config = dict(
    num_hidden_layers=14,
    d_expert=32,
    normalize_top_k=True,
    routed_scale=2.45,
    head_dim=32,
    norm_place='pre',
    norm_eps=1e-05,
    rope_theta=19800.0,
    init_std_qkv=0.0431,
    decay_shape='linear',
    batch_tokens=131072,
    dataset='wikipedia_en',
)
Below are experts of layer 8 (counted from 0) of a mixture-of-experts language model. Rows are named router (the router's row for the expert), gate (a neuron's input weights, with its number), up (a neuron's input weights, with its number), down (a neuron's output weights, with its number) and show model dimensions 0-223. Each number is 128 + 24 x the weight over its row's rms, rounded and kept within 0 to 255. Numbers have three digits each.
After each expert's rows: "mostly gets" lists some tokens that are sent to it at least half of the time; "comes before" lists some tokens at least twice as common just after its tokens as in all text. This comes from a sample of Wikipedia text that the model never trained on. Tokens count by the router's weight.

# expert 82
router:131136133158154142157136102106107097106151100150134152106103091139113100143113162150131145095104128109165097107161100102097117138134106115155109106154155151157143096104152154098138148152150103162099109095141160108111125105121137153155099113136107127158086134101104140124148115166151124149158153105097102157111161106149100100150092096096137105115149092104094107153103165104095092097153165159095102154137151158117105159139131101162153144116156154094110156138131113109160120104116129091167099163157154098140124112117127095151152111146153122134118151123100111154117129098103157156094159158150111094150122099177157106123136147099097153101147104097155154152132151096108107136156
gate0:097152134146097091158100101135133178080111120115130108120140110139145122158130127169213122171134131132119125147130131154134159152153146142164154117124115114139122139100163104071145150151100113114132157151167123123118116136130097161090149157138129117131136125142137128128134120142127081119084142097094150147141156079108143182120160095115126110116092122119111143128092151107112080149107167156134130137110139147137123122130131102133153156075147143086114089125150182145125132112140115207134111124117160159129169116104121107152150132132143148151120131142108133154115144109160118113100092129086133136127151159103130137119158164162124144128152097130083141143156154161103140174082
up0:072142084120120159132116125127128101141153139162135094099104147173100101167122100120116126159162150117117108125128098156087172105148126147144160121144097103123081108140157146138179060153114132112118132100140099123147100134123111106106148146120095144120116170083137149130085133074178145101116076134123121114142118171142120139139132148140164134101163109138152133106149126113078144112139111122157126130116137144105142124157098124147142121122162134126102118152167135078093149137146146128196110131111080129148130133106098126194111119133097140101108131150144144098135109126150120140098112115091134166119165151102179143120146145129149132108146115119149117129162178102106101133141
down0:150113108143122130122150118121148108130134150143152140108095117152114133133123175136118119111150147138138124124152160165103139161141102126146083134099159098144080109133119138143113152126129139104139137059162155087150096119158123111131120118106173140139101143101149126157123114102119129131114091116159144098156113122136138165092166113120109090124097101202117103130170156139112082081120094115141107108125149164143083116113119126125125143119111105139143111127103086148090151113128110106161162097120093085123162173100151076118160163140122119136087131105122156092107105135126134152134078179178120114192136117076094130080129140103134137130145150114144112137114133112125124133113
mostly gets: "-t", " w", " Won", " 3–0", " Lo", "irst"
comes before: "|", " |", " place", "\\", "°", "–3"

# expert 72
router:118122135163154153152139102108098105117154100152123158097111096139102101155109155146109153104100130108156099106157100098097126135138093111158097103158153146153133103101154149099119152163147103148098119098133152120128100100131156148145104119119114115166104119107110135137157113157150115145154151101100102151098154099154111111158096096121138103115159100096098108145107160095096105095161160152095100154142153151112103151135124091153165134116153155097101162164135116106156107102117147100157099145154149089109140113113137094127159115128148132124102151148104104155117138093110154152104167156156110101161136105157144102112126162101098145096162100100161153163151142098096099125162
gate0:149154110147136078140108132118095134088166093145124115108126155129107095149144146108097111077122138155159094118136143120142110116126097124163152114089160131126135144133129086124181125134126117078104120158104109152142147132128163132125157091151165100117120111161136147160150159094138123093122136138105111116102133120111096139090141067133151113148191100114134133155154151072081112135171134137184191102087164140106084073109148113132165140148121122130122110186100149137105128157095118158099133126163110117151134130135106117125132110125128105110109144139173171141130147122118124120106115140149124117126157145102130131170111124124134081128098106137123120120138094134149163167116
up0:140150115117115158112099149054102131106170100122128103113132097144118130114138104158121125115155183142100124129105111113150124163127110099106116129117163209112147106105086118145103127161144145105129088148130105160135111098157166101168111134113157089114149112164126109138151116128142145112161141129118127107135083134118118115147116124094129149171148094136132127128140130132139157151118112128135166121107129119100082125130119146103104132108124166152176144117140106126143137138113130141153116116146127066111096101069103154121141136117120113108146132088109103133126102134178161112118125129156167123090138145124110133159120167117080108187088157181168107137069114117159146138113
down0:119126116130093104108154173175123115135122148087083146139159118154165137099143128119113140144093131141152155138131160140153113116121102083152107131134176149151129115146143076153134095181105135123103151139117124137159106179157150106133134107157107079106129139089086101133180121149080131153109126140131139179081121159123122152107158138127167134117151167151143096142144140123159127107161129145105111098134105143088120123116093163128118115104093147143131146139185119134102147097148093172188099133115108101124123136131126106131114151097174124146103138179129163155125138148124156134154114126158136084139154113095122125116101158115118069125161126133154141164129151132125131110138
mostly gets: " Nominated", " (I", " Label:", "|---|---|---|---|---|---|", "Species", "|---|---|---|---|"
comes before: " |", "\n", " -", " on", " name:", " /"

# expert 5
router:118132100153146136150130112095100108096156109161129154100116105146098102147084152161113159093115121104153104088145104103103130115143106098159098102152148152138137107104149151108105137156131098157104126092120153112112106109143146142166094108128117113152097155105098135133145138144166107161162174104109086156115154090151103118150111108103134110105157111101101113152116152106099100104154157151091099168127140155120095147143139095153166133113152155101101159127133101102154097108124137099160093147167149103148146113127115101127162115139145141103089157140099096150112141098083141155107149158163105106167143102150140113132104146101086142104150097099153149160153125100112100135155
gate0:110099168140172121147116137118119141170123143117117176178149097109147149100106163176115148112116151098157143110163099160109127120097083137132171117107155119125152118132102089129122125142125136122091097091112147155152129119128174136149133077104137102110112168085104161105147114147134146065157166126119139151147105158161167120119108148133143086142150093108133145163138152100136153120110106124119132155148122164150084116104146148124138109097105123130170153159153112127157145135139127129153107102152125105139122125111132090147150104129098105134099115147111096127104104098110089124148110108107130150126175152131125140116122160137085153083165096163136153153124115102183128074140
up0:147157106099144145197116107129110120135103110095143169111159125124109115129149157160120131146122132147119090118127095119140193121151114090123163121123092089124121093175173122117115159089099190180152182090123123135119161104126116120142159131169146131145115092133144142086066159142098124091139110126140118146123107139119124126108118126152116115160159108151116120153153124124159141149106071138151112113143146139106100176121168121098118123144106111111161131098107124101073176122123123116113143100141141133115148107139137128155141128107110146134076137139144137170143129129152142111114172103095114113141111114126094152066164132100111120144102131088141147107133129137135112155155
down0:138121161124128136144100166117087114112154091142141079126130140150156116109111105090122151118143129153162128096094141121138102128123075109086144113128122095102120118135119105132115144085126138131184140124133146143141115089147127075126120124172090126133120103135133094105128130128101130101160123125080160149157115167152190114138110151124133089130137121099121090099131165117137150125063071108138110161145133190114156171138117107154154073123099151099123122095149081181080118148127170122141145123105136120125123143121127150174096109111142154099125127146145112133107112101155129152141097139145138098138122150156118121132139148143127104144138140150101128099138163057131147117100
mostly gets: " USA", " States", " Canada", " FRA", " French", " France"
comes before: " |", ")", ";", ",", "ian", " State"

# expert 63
router:146120092139157117135095114131106118094139129141082149127164098061130116139104139157135143125097174116125154118160129111121086127115120117134094089135130155143139122123163111126188130164112131145109145095164139144143146111156078147110113117139117149130095151136087146166141123148162169129133126133114120154118127113134095066163113115153156111094137117120115110127105144107101124129139128139113108138104163139135125121149136131159139166137129141113100160135123105115131170101082127106165130123180151135083124132037102096102138124089123105107073155129107125136120141120146157161106143142136138118175059124167089112147122137120101139098138128095139116073134145117099118097134
gate0:152109082182137056123112138144145114158138109119119144101094103122138130135152088137132102147072125168136109100112179102152100119106122155165151148125146069175122105087081122140144146126152149099093119165159146127120129116171152142098175145160149160120130124109107152118143151132142142134154130121107094098128132111128125119140116134134126118102134101143124168164123134129121126147100102185123148114111177157109115148175150080133109107109128112122101100143123122083131154149097090097165117132134108144156075104141119148156134135102126099129130087089129134104143110128091152124172132158131126117106095168132170131124116113137087160114124117126119099116103083156136123117116
up0:155131129086117092140105117090108099136146138150122149158130119129165125100097127129146109138121102124109085116131129112068122090163143116135126112110102119092127116156163124161117135126102118149109139129132124170079118092110144074144186123109136108161105062093141113112111139143118093097119139102124092135159141144140100083141124176072135161153117100133121124144130091117120097140171156143168112147089179138149131143104122129092077129103136114119150149127124125150144148127170171161146170118152121134191140124156148132123146112146184155157111117130136104110127111111123141106141151144153123135134107149178114149147126121165143100098120078140161103144123110114140144096104
down0:133126076119130147140126158136143119121121122136131117119076139106127109139112133126147125111122104166107128141077087130116104115112134138126182117114078135107114090078152119105143143142122142145155096099108050128139114117136118142117137125145106142094157112136142068098171156117127129150167146106144115142126135099108176146156142176111126105133115161180099097084120136120134171107135118087122118108141156144131127117130125094101143131129099188110142117166140147150120107125078120106144095127149097099125107105157141122162122106118169100150105105166120125110125102151166081092179110120117125140149123093140126111106111113127111113136108131191082071136121128101135128164149
mostly gets: " was", " is", " are", " were", " had", " has"
comes before: " a", " the", " be", " not", " been", " an"

# expert 70
router:124131134155155157156141096100102103108139099149111143091105097137110098151084158158111160101104130097162112114151094099105112129140099111163100105156149153147123101103158158099115157160146109155092125102129153115112087105130131149163096125142104123155104120102095142125156130151150113154151159099106100161112162096147111106155103099103155099100154102097098097151113151104103102100152155149100104157136146154111111153154133098147151127108151149098102159145129117097155107107130153104162096145165153100104134109105150102122150109139141130119102153177107101153129124095095147149108151155156105095164119100150141105122108160098106144107149107096156152153152154099106093134154
gate0:163164125129098155129125124153111128104160145134124076105159135114115136175156210101136178122146113103140119122140116141102127169117118123148133119111138106136101121125163119095163122108146096088102133135143144175112126121132140147127166093171109113149166139138149135127101097140139142129139125185121159168103136150131131125119135144131108120087133145117177098145080138085095103095110119099170144130146108162126098148112137084132135108134103109100142152132125142115161122131146129148136082132119129063148072110127121109136127101096163133102159124142162090186126152154121100108144107107150096113155103099137129126139094141128115108095124120122171108143147147140170149145070
up0:137158127151146112110093102147129154117125155095130112125180119092107086168142112129140124171149094125102142176120111129161130153139141128121096082083098098146102155163130112099118156113155095112112141160127138120147132113129175132154098125165146133110100117136146161119096119169146178145148092103115150140174199088129135137166166146156122136121114161139148113168129139152141136156128178134116120142113088170122137153118107146123120146109136150104153112107090140132097125114132069109143133121149157123095155118127170093150167160124186139131102169150140151147122160131149115152120109134064117127118124137109078136102121138129105157133102104143106152126131155127151115129104
down0:150159097127143161155113093096115143125120167149128104117100121125125120164159112115153164151081094127116080095117100137108097100146127083138107129098107144162137124114129145117155138146151081085104127131086123126136157094113127149107171103139133111120127104153175116059159126109146152162140130162124094154167107121173131156136119110109122185137115159116117104104151132148166117100166111140158176138125105085125122142202130153128113115147138183135153099145118147143108157168175123126138125147141137145106099089120110121129130175143116094092072132134172118101146125146132121136144105130127139122147136131125135142098126139165100140107115158134154140138165112137149095117147
mostly gets: "Species", " Candidate", " JPL", " 2020.", " zone:", " Craig"
comes before: " |", ";", "°W", " album", " UTC+", "-0"

# expert 66
router:115059156140148188174155115097113145118137086152145119114148139166170126129097154144116131114144087118158136135133109115126162101140118117127137085150150107128141105110152146119119143147144090119117174145145155183086120128091149151123122130103093109130152121118131139173129162146158147154145148130115139139134149116158137137139108119121084118107137129106144090138133148102119124123168134168107120175151111147111117160170130109161145131115127148101130141156135143116160116099197123121107115125140110100116129089124158138115143097092166153149151137061127101134075084133125138149115133146142125134144159117160107109085114124118056149108133096131133157110111161091116130070143
gate0:107132134104101129116107116103125128080126148166126174102135111160128105113151130125138151124085160164139103131094151121129130177162104142116122142154143105140129116137095119126155134142093130139126158090115125100121092119130109140155106134123125120123124155090135121089165078110081149176109140136108151140149084182124126151071110143144100146119129138125142125130134163130112116152106127109125133115108162112146108114088123165149115105168132101105121148134144135134137132113132129111146139136112161127105111074163098133105153110168104116149089120176123144113123131141170156160182125092170156110112104148049113108131103185135134053139100107071129122144114120128147160140105
up0:174137126140116168120098087128130139159140119138098131123144140124134121093116164101144113143161190098115123110140128107154108095131125144104141152105105101117104092144165104135142106130153118091124082119165149137172124094116115138163136111083073157172101127117167155102091105125130110145152132146120152129135123146182122136095135159180145138163119142113170173157134131141176169093108114113110072133152087154122126088154139091152154101154122163145133113151112141122148142162163155129126135114106134116111136172116145149129128117121136126143159175149120122119116063148181149096148129154124126101142145144148131169133101117124128174098130160159143124122108141114149113136149
down0:110113133099116138127118114142131108147187147126092160123153118148117133122152122166131153094100168115148133113135149153113151158120087097161129141095123163123118100110101111125177142135096116147133111138089080121132126052163133142118122115131091132124152138103106139101117130146125142107156139144128163099113114140175180116098106110127127140139104146125127086133139127141167098092117152151123076134096134109144107159153114137172156132176078150146125119139092126091132090113087155101078125132106150143120106111130091095179154101134141134157155121107126138117120120106140146153116147131130090126109154125159149149124155108159152130151203170138132147130095095127098153085100
mostly gets: " School", " city", " town", " district", " Council", " College"
comes before: " of", ".", ",", " in", "s", ":"

# expert 34
router:130123157131137102133105116123108121141159060127129142136128098145088119128115177127096124102084116116135114135140122131141120107089119097128113151126117116134169094133139136127128142125091127198129102075106153093155091137136095135165137097135133136129155129141124122106117143152138134119142168091091128146140179137143113126120129085110132123144137096125078126123108149114130127130144167121131049126126133153131125139107091101153138087071191164119112142141113141137155114104140112082156119127142104119108130121093102059117146132109128079112143180138109112152096091086103150129147126146141100130178161104126138102087138123094082141129116104143153134122149095112103107102152
gate0:111123173121129095133139168143153116152155101175123154100126151142126114116141112115139170106088118115123139139098143127140129097151126112135085176107104138115149095101126093103145096152140088180163107157102126113122139135107110134162118147160115143184103102148098095155135176189125101123124137138147136125165108176152132218141140112137096124138135105148143124105107142108120176094150140111156138153115142098138146172124157106104101124142158113146090150087122122131142163113120125139099097124083121146127121134124146109107150176096151151134148155151101106121107115138131126152116119196144128158108108103122144136157099101123140100133107098114098136108118125139100139124073
up0:115135134136160140082118115160097118107152155112144145127115129114121099189074111111141110150147118145152140113169156184148147158100103110150156115128130145096103101124105112133130171098168114138112124129132127128121124140174118110162118165127160144092176123141116144151130106151119138086097112131159147165148142121087129100152095139089088132115126132117102137125101137125120142186079135124108108160077094147123129109116108162110147119125145093131152158126106102122101168151125128125121130113151142107108130171160134114154092128077152143166090137116126170157156086115139140102091122127125172178135111102116092149133108162137162117117146127087177113104117085136158133110143
down0:100141111082134091114146106109118135129129114147116149104103142099079111152116118150123179126138087106151137075108111139141111113170121133097106105162177138119121133081104155127126171145132133138101188133137105139145128129141113147123143130107131128101095102103099115154093131187149157135123093150139089131113099143149108095158127104097147093079114103153110083142125106066145091125089139149119107143186131115110123129096133128163120125092100092115095115125135137146147128119154166143132137113130155102123096133147128082159128090122141163134159106120146118098142120169087163140107159166114135100110091144125136129149123114109124095070163131125148111125117121137067120133137
mostly gets: "\n", "==", "===", " ==", "====", " ==="
comes before: "-", "\n", "|", "The", "In", "=="

# expert 20
router:126132137161156149153137097101090101112141106157133148099104101149105093152096151144113151103102137111154109101162099095098135119143098097153107105164153140147127099105161148102127151164132097157101118102139159135124131099124145136149101127133108125149090114110095132134138117158164126146155153106095091152098153103150098093148097097100136110107157098091093100163110161104098095097150160149096103154136152157113102152134144097147149110111155157098109163155129113099159131103124142098152107162154152101121139107129141096152166110143149124120102167145092104158109134089125169160101157160161109107150135110154137111125101160096105152106161097103157151143147136108109100127153
gate0:142119142148131117150148123147078136139200103085165128131112166128110085087159172163143136149063164146158141123117138167110165112122104092134075119145108128170148104142113101103117144146143150153124166151143129137134156098093126149150106111102114111141162121098121107113111101122166186141121125141111108170122133159154146087134109087121112115102173129121099112110132137126137082097103136116094131137120187137118146172116166121156163104125165163118136131148143143148145123127114121109116116138113148126113109110124089140138200156129076135103136110137136126146131157140107137151110140143153148138132161097112140106146113117175118144142133119090139098135140147136122086137169
up0:090166117123099138117120131140128128134112144123121166129171115161160168124113123055118154133155138122106158160129127137132145115087132105144151142167124127121096118093095140134143151139094099103165127137095109108127160160120114125142144095116114098127109126096107108128130138134133096124157100160134116156134146110128128102168113171136175118139144127123151158137112093087148123097134157070099086070187140107105138123142077133214133113106157149173124161121149116154074140112143123128073143131135125148120136125135108111081131112156150151117128133128163137166102143140130123135113155115129169133103151079105155109109120150111080148162104149140093117147148133122106149111128
down0:117110147135136124184071128137114147155115103134130128129135082126129111183120094129100089141101141111161174161114114128198143079111097078136129110125154125105136124124139106180096109140123169102156142157118098148134090111130145104143105121100132102107145109177124106150133138122112148162172113131099139069159157158125085072153102135129132130124120123084112106136144115167120126165116128170098093120133121118154112102163094165155157128160142099162164135104134136102154157140112142111123143104122150142111102134109179126104167108152105100123148123148155119123120116127120121129082152114158136134114155113155098168116087116145160120141152138125144141127099156119155111101149
mostly gets: "|---|---|---|---|---|---|", "|---|---|---|---|---|---|---|---|", "|---|---|---|---|---|", "M)", " medalist(s)", "|---|---|---|---|---|---|---|"
comes before: " |", "\n", " ", ":", " as", " 0"

# expert 21
router:128139105153154152143108104103094111112143104152125157110091099141100097150123159153115153099107127101158117119157105104095130116165095099158108102160155139151138096104158148096091156153131108155096114098140161112117121104123174131134096113119104110157097126108100145120148116154149116149149158097103096151106153101151102095145105100103139109108165106102101094152110154098096104099151159163098108161136157158115094156136118102147152132108148155102109150160138105102164132105104148097151106150157151101127139111123143099141162109131157136115104160157097099163111123101097154153103151159158114108147141099156148104113108168095107151093154099103158152123147139115096095129159
gate3:128113175106073131146104132142125131129079130147178180159139147145126112136191130076121127181135090124136062114156111127119124165164109107100130113139133161111116143099137121158095118166135132110107133132121144129132183104161099165126091157127137107155099158109107154139146075116116125135135136146142144095133142116134083138136119123119102152137152129097152142147133129134106104140076115145160128088158125099133117092181125097133106131136121172135148130132107147174168152172128136129127114154171128122103125090135101166117170106123140180117126138145130124152138111117158140104154097111153110113075150145125107132139100106083169145106161110098103130134110137112119147142141
up3:093115142128133166117153099134168123150156125124141165140122166109135119135162105096106143125090062135094155148161154141111105144159080101144099089094160127098066139116111151125098147106128171173144144100147091089119135135082127127085103140121118111103098139098102107085157119194119164126159135117114161109137160133145099091124122108116122131101109128146094125134109094178133131158118120075139135155167136113136100115124117118155103108109147102137141119130120123148119114108131118121148140154153125102119121130157130144151149112150098116155117169135126128075131094145145147137136100151140097110103107166117106154097149104131115169140145151097140141198113101125126139107167
down3:132117130099133134169111179108093104131129116152155113137125085131142148185156153144157134141149160113108157117148166142128132105121121063149135126118137142121162121107139119147149122101150132141138142121130121157160130160156132120168102099119153143099121134122147166105095117127129138109132099114160127091177149079140095140130118141121123138151117131147157096095130114209115159104102160150135107149098165118135136101136164144177157133087142145104123147174091113141141175094097124157114153096132116135102141128115135136115076123119147161137180123085104090121112115171151179128100125159119128104131135162100174146123147116125166136120109169090128171110117145121126135104100
mostly gets: " either", " Ref.", "cription", "math", "rea", "text"
comes before: " |", "\n", "|", "}", " as", "{"

# expert 30
router:092142117136135156158117107117110104134152105170073157117078119119116118159133157134120159108106141103137114099154121102106211149143115128154090100148125136139112107101162137104123136152090121146102125106136136111125134101105119142072124155138128141142142087114098131129169136124144118146143146110112115150110149106153109117150114099119155110093151118112107116160088151124104104117148140154116098148146145144119116135121103115163163138123153138099106164119103114103124188099101093120155102130135159115157112132142177096083151130169152088058103152173108121146092160108164153158111136151140119090162145093138163135132063148110131143105134117115147144142118131106111102119151
gate0:108133121171121145164112138116137136085125158113076132098114144102138160141136131110161160156114121121134151099097077128134175112148153122183113157147108096113156110104145113107101109092135165092126129141122140105150149108128128136148134097130112126120096098102129141163146127124182101158138133164130148128113188151102121168125114143132108142126153194139134096161134132106093135113091133160141094118141161113140136119158126153147148131093130168102131168157121136151136186098143124180098126166146094148120141119115117145154156117159153126112130080140124098142150108150137111183145098108130152081150120128117098156118172125160122123116137114118129137121094100077131140144188
up0:094115145122135129130106122107136106182113124123100106120121137078144094075105089214126153128119105180136126147127091167142133103136172120158124177113099151168133156102143114124116112167107117097154103096141106137124136128134112173178124055124133139109126153140123124127160128132126115131127130127144103128146167112097096117162155112095096112158132115105146086093096148146171132110127089167123143147126117147110165161119158123127108112110103133174136150103149103125099108097112126108131138152112131152148128149109155112120136125152137129130100108150134147166144128103098154148079131161160150128145133155106108128145132116106121133122115178118086171138083102098090149146101
down0:134159154138170122083109140122147132158115139149164121125135113097118120119121139124117150117141133082130076197108139114139127126146158146078116140133159172122095120129145129151152112169115114105124070125144114116146121108090123114108134139104101136094109082146115114141104161120117109107097084134088124117135174130158060123114137180165138133155127078114087083114131158153184087121164119151141144116128088126144124114091143144114119128151094123095186148129105134141129122134127137083114118103111135143119155142155125150122098145120122129158064109109142111119117145123067111107167148159132157141130108107129140149143148163150120129174144120139143146103146080136107137152138
mostly gets: "In", " In", " During", "On", " such", " (in"
comes before: " the", " a", " as", " his", " to", " that"

# expert 110
router:162121084156198156155198113088119079120140113139161149066144117109133130139145147139113156115131098117162132140154120103137121076085135102178139130143123150121180133122116109080119183124142130137119090093136156152160120093118171126144128156138127129127080154130103117119138094158141175143131123090105145127083117130140130090136073132089117146087147112115127124145135182117132106093146148119135146141141135123126124134120153094149124110085139132121125140121131132114128148119148118108155127091115138107171103120139147091141186134122141065112096143150134092125112108094122126148095140118137124072130108107144153122112094134111148103145165115128141148150107148103145122138134
gate0:144112144106127121134086094129146125091106148099111083149113117170149103131133125115167087141108121140137134150115126139105104169139141134171124119098126187118084102146129137127141179185113170115088134142141138172166090144074157120112119103110117130130143110109098120125128098157123157127104150165096154085132116143085118085151157153136137108120150186112142147158097119128131104132114091145114100132116146143124117116110135093146171126139125114139099105115112134148145174103166170148131151128155101141135164141164144150124138103119150109144128126183161140172138152186134172152137113098107122100146120097112132171117153100163144143141139150118133108141167109084102127128113
up0:161094102109116111118119124165164147088145122108121121134124095135134147141175130141098128121103106196138149126113152103088083116119135121127124103118135157107152104094124151109174109131170154107117152128133155113118115070047137141139155132126111132140103092145159169103115155133124153131079148135142123135087110128111118140118130105155131165141102122128161121115106158125136164158140127118105130086136150116097112149145115172078184150145171114124114115153118084135108140103141142108125140092138108128135110126117080110155150151125146137099144145141154108134142110115159140178164167155090173126124136161126073096134119132148128123161149136099136097102178147163128118161137
down0:125108137116106101111128161127111057124138177133134154110089113136153151123128127116147119138143131127084130120137129118143142121137132116131139145115136182130125142153110136156133137155099145122146152107155108123120152142114137114109124134110119129138145134155100130160154134135099124123137164098152173121167110199117161133173154123101138101164139165170141115114148123118117130134091086158138122132113102147159112141112100070151106098148172125114137100087126119113094093119119133159117173142108200223159137144154166152123102163118166090128126156129141122098137113113134113139116123104119107074065107155126143147147144108135132150140105091127132102146134072147124110093127
mostly gets: " 10", ".3", " 18", " 20", " 17", ".9"
comes before: " |", "5", "6", "8", "4", "1"

# expert 61
router:139123125147153145156144109104094111106148097147122154102097098132113100148096155153103157094104128097154107105153092094101121126146097109151092112152148144148132107098160154104125159166147097164097125091138155107116124101123144137148099130138114131152090111106098146131156125154153110148164166097108100160103157102147102103153098105116142100111158104103097105147111164104107102098163156156098101159142148152106092154152144098139157121113149147104100158147139108111155125107114147100151098153159146097119142101115143101136154111135157129117101159159099103160134146099092157159103167157154109101148140101171146104112115156100108145100161102100159150156147150104102101133149
gate0:142104122154114156173109116125090134109121098146133131140127150142132151129135134136138101146110134111083098113140116135157151154105158173126099105156134124114127120151079121146129137142173063136146141125137179146182137101124143171166112098148144124082148108126128136123115137080129134106075116122149095152086114123110122117129151100133105168153127139105125151123141109163106130142142128141104114135126183113144120081134129075097194143103112094137123112156132165116175144173159167092120161127145139129129161141102131138109109113151121134183104119109098060139115130149123138157144139130118139153132132099104129124145124141112196141106169111113145135155143120159112084112086
up0:124080148111151119089103131126097135148152130133137143185141070162132133135057083133119127157160158124131123163138177122106118096159129115093128112153083120113137112176098078122152153111098144152099145138109151125155117109108094097131122089165127086157116116064094138132095105133130114159158109133126091158127090120116153153140122130103126143087117144149127063148135108130105139120156149141143146192167154137119176144130117135087119117129129130119142148147123131126097118115085143121128110131135138127124117120122172165114129146121108131128152136135095158153163117125149118139173076142106121116156167121125131157123154128122128109151160116131117102121107178123107158173113
down0:093137154145165132099154153098140128140095139092151150086120091131129142142132131153110091151122120121154148127134117145137091086164114115104120110087181105109129109149172137098119133144141131101100150173132096120118116112134120088127193131101148163118148163140139150135164093112078173170098140112107109126106124109140130168122102116141135078098140168102106143112091136083092119117131124102122111128151165124148138144111128085132077161126112063103148109167093112107131158143135125115114106152136137167163133122144069133143131131138146120108152101126086123162109151107123099109120132176123169135142124142115162132100135153150131094098142105121149089105155109132116122098145
mostly gets: " $", " FW", " Labour", "ić", " Liberal", " MF"
comes before: " |", " MF", " 0", " DF", " FW", " 1"

# expert 97
router:116148131158155148160146109104095101120151102151121155103101098145114099140108162147121155099111139107153096105160099100102137125141095099161110102152146138156137093105151146099095153159139099152103118100133155119124103101126144140140100113124101119155097121105104143121153119159145123151160161096100102157119150104140106099154100098100145108118161096097106102159098153105092093106151158156093098151132150154116096152145135101151158131111160149092101157149125115092155132104113150102154098149166152089129149126114138099142149097126153130123108161139096106158126136096091162160102155163154104102150121104157153112111123166098105153101165096096160147145152138101101109123162
gate0:136111100169135098161087143132140128140139146139150102133134126159132134156174139143138153076067076127126137177158086110113121181115093129116161121134135098140102152084138121161131094133135131110156112134107147131148105147138158104136100147145108134113153170160111137104112146135114175129148112176146145125161132129115161145088091087102137161084109135131130132138130116133138082156163121134115109144159070087118124165110103116145091138140149069146095141122130116083128130097123110135131142114141119105090128122160113103107161133134161134142135121131189104095154146147142122181138086121124140116084133084102136145127118126099104126135146110091122113130110103094137109082144
up0:174129148126097106119153123101146121170149134115061112088144091134154113109124145104130139110175130141150130112084151117138107130107158144106157142130128140105138089103134128090108135121157173112102150127093114127146138131147145106100145128150135146122126168105141097149151055142142165168122135172089138133123110120135128121106114130183095144160144156163116159146096118099067127143144103118152127132160158138136119126107150149143129137079114129173128120165126108158154147105138178107134121092088104132147111111180170162161120121129107113124078118137130097156120128139107087149154137117140161109125064112141086093165097156125127111128125083133122131118152115106127123105113
down0:102137182172135097129125118124169115096186148119138112081156178130126119132131105119111130158175088190131163124104096178137107132140133108137137107150110151135160122085098085107122147108119170135136121146121100137105131121119112117128129141124100110123149175139115129107115136111159136123117120089126133105139164113121152130048124090144113154123108140117092134130139108103082132111123109108153119108146111170195106155137087115144125125131123115110135103098120117119109114188164130144126121073106133120120141095120105123101126106150144151130124161169116093117129129138189112166117124128097170130105112164156119164129117107132125132139145113115089109141140079102175140115107
mostly gets: ".1)", "\")", " Authority:", ".0)", " Pos", "Or"
comes before: " |", "{", "}", "\\", " m", "$"

# expert 118
router:096111163174110157131144128110115112096130128139153185141125127102091128148117136162120117118090122077114155085136133131068153133165109119208118142140158139142140132099129131132103137117088091181112089085090144132164087123086122114168095139102146104127103165125120139156119070130153141125166154095110100130133127102165132112120129122128102119126165101118064130130103148134119103135187179123130070130128138165127124133152126135144118113114127127134144124153100137128136146148107143141126103164162123119097094102127124109121152116077107091107146114125121104143139160108119142159126146186130104106145103148125111140088129150105080120125124131108117140098137127119132113100147
gate0:137076111151127154136093111101111141125141160132127157130128153128191091088130106164142128134100119143114166087144146115111077133119112110115134166145105101114105176188129120120154153151090167079148152163137124124095171108109110147100126135120169170126142142131144127112101137074114124102122133131155174113085139112108169074129107114120116116126151126143119117138131113127121159155112115138143150115145153107129079149131128063128148132180125112168129138152127164132132130142154121091124158096075111125170154150157114131104112118111134138145117117067081123127150133146128107089159106097153146126129096113120131113105156145131133098123139125160131111083141150102168112104121
up0:164112162112107141136121122068130083139158095135135136132147119147099127163106140100116158157085132112148145121113117150170154136079106106160134126161154160095171112121136157142111130116179160134087134095138150149076124104169121129113141101141140152119104143133194104136117120113131088089127123183162125139148132113135145110124127122146112138136143147115125110166109152159123124134099142113176089145115126130109135148138121159113166093133134122110105137089150141090113121155119152129128117101164169178179167104105104161110160135150060114121154151122128166110111199126106138127144131139159115151138123121127150126118146128134106073132118116150161172115140131148125101133153
down0:120077133117133079140105105130117141141115105139124160116145157140094153136131091104166126082145154161128145097106085161090123112096145150124112105119109128148114139094160103163134125148130118164144119133146150091071128139135140126112113114155138146104136154096117117159146150135179096081128105127148172138130171129132158149155132099129096164120120164127140117142140085130104128132151129135129107177122117108152143136137144103146130126159138170164144158159105147104119090107123138131104164150076074155110114119108120110079160076128167165115164132122102137148109114151108114115112127107146156146119074077109123111128093115119151171124140110121129119077152065103144128123110
mostly gets: " |", "|", "″N", " Born:", " by:", " Country:"
comes before: " ", "\n", " 0", " 1", " 3", " 2"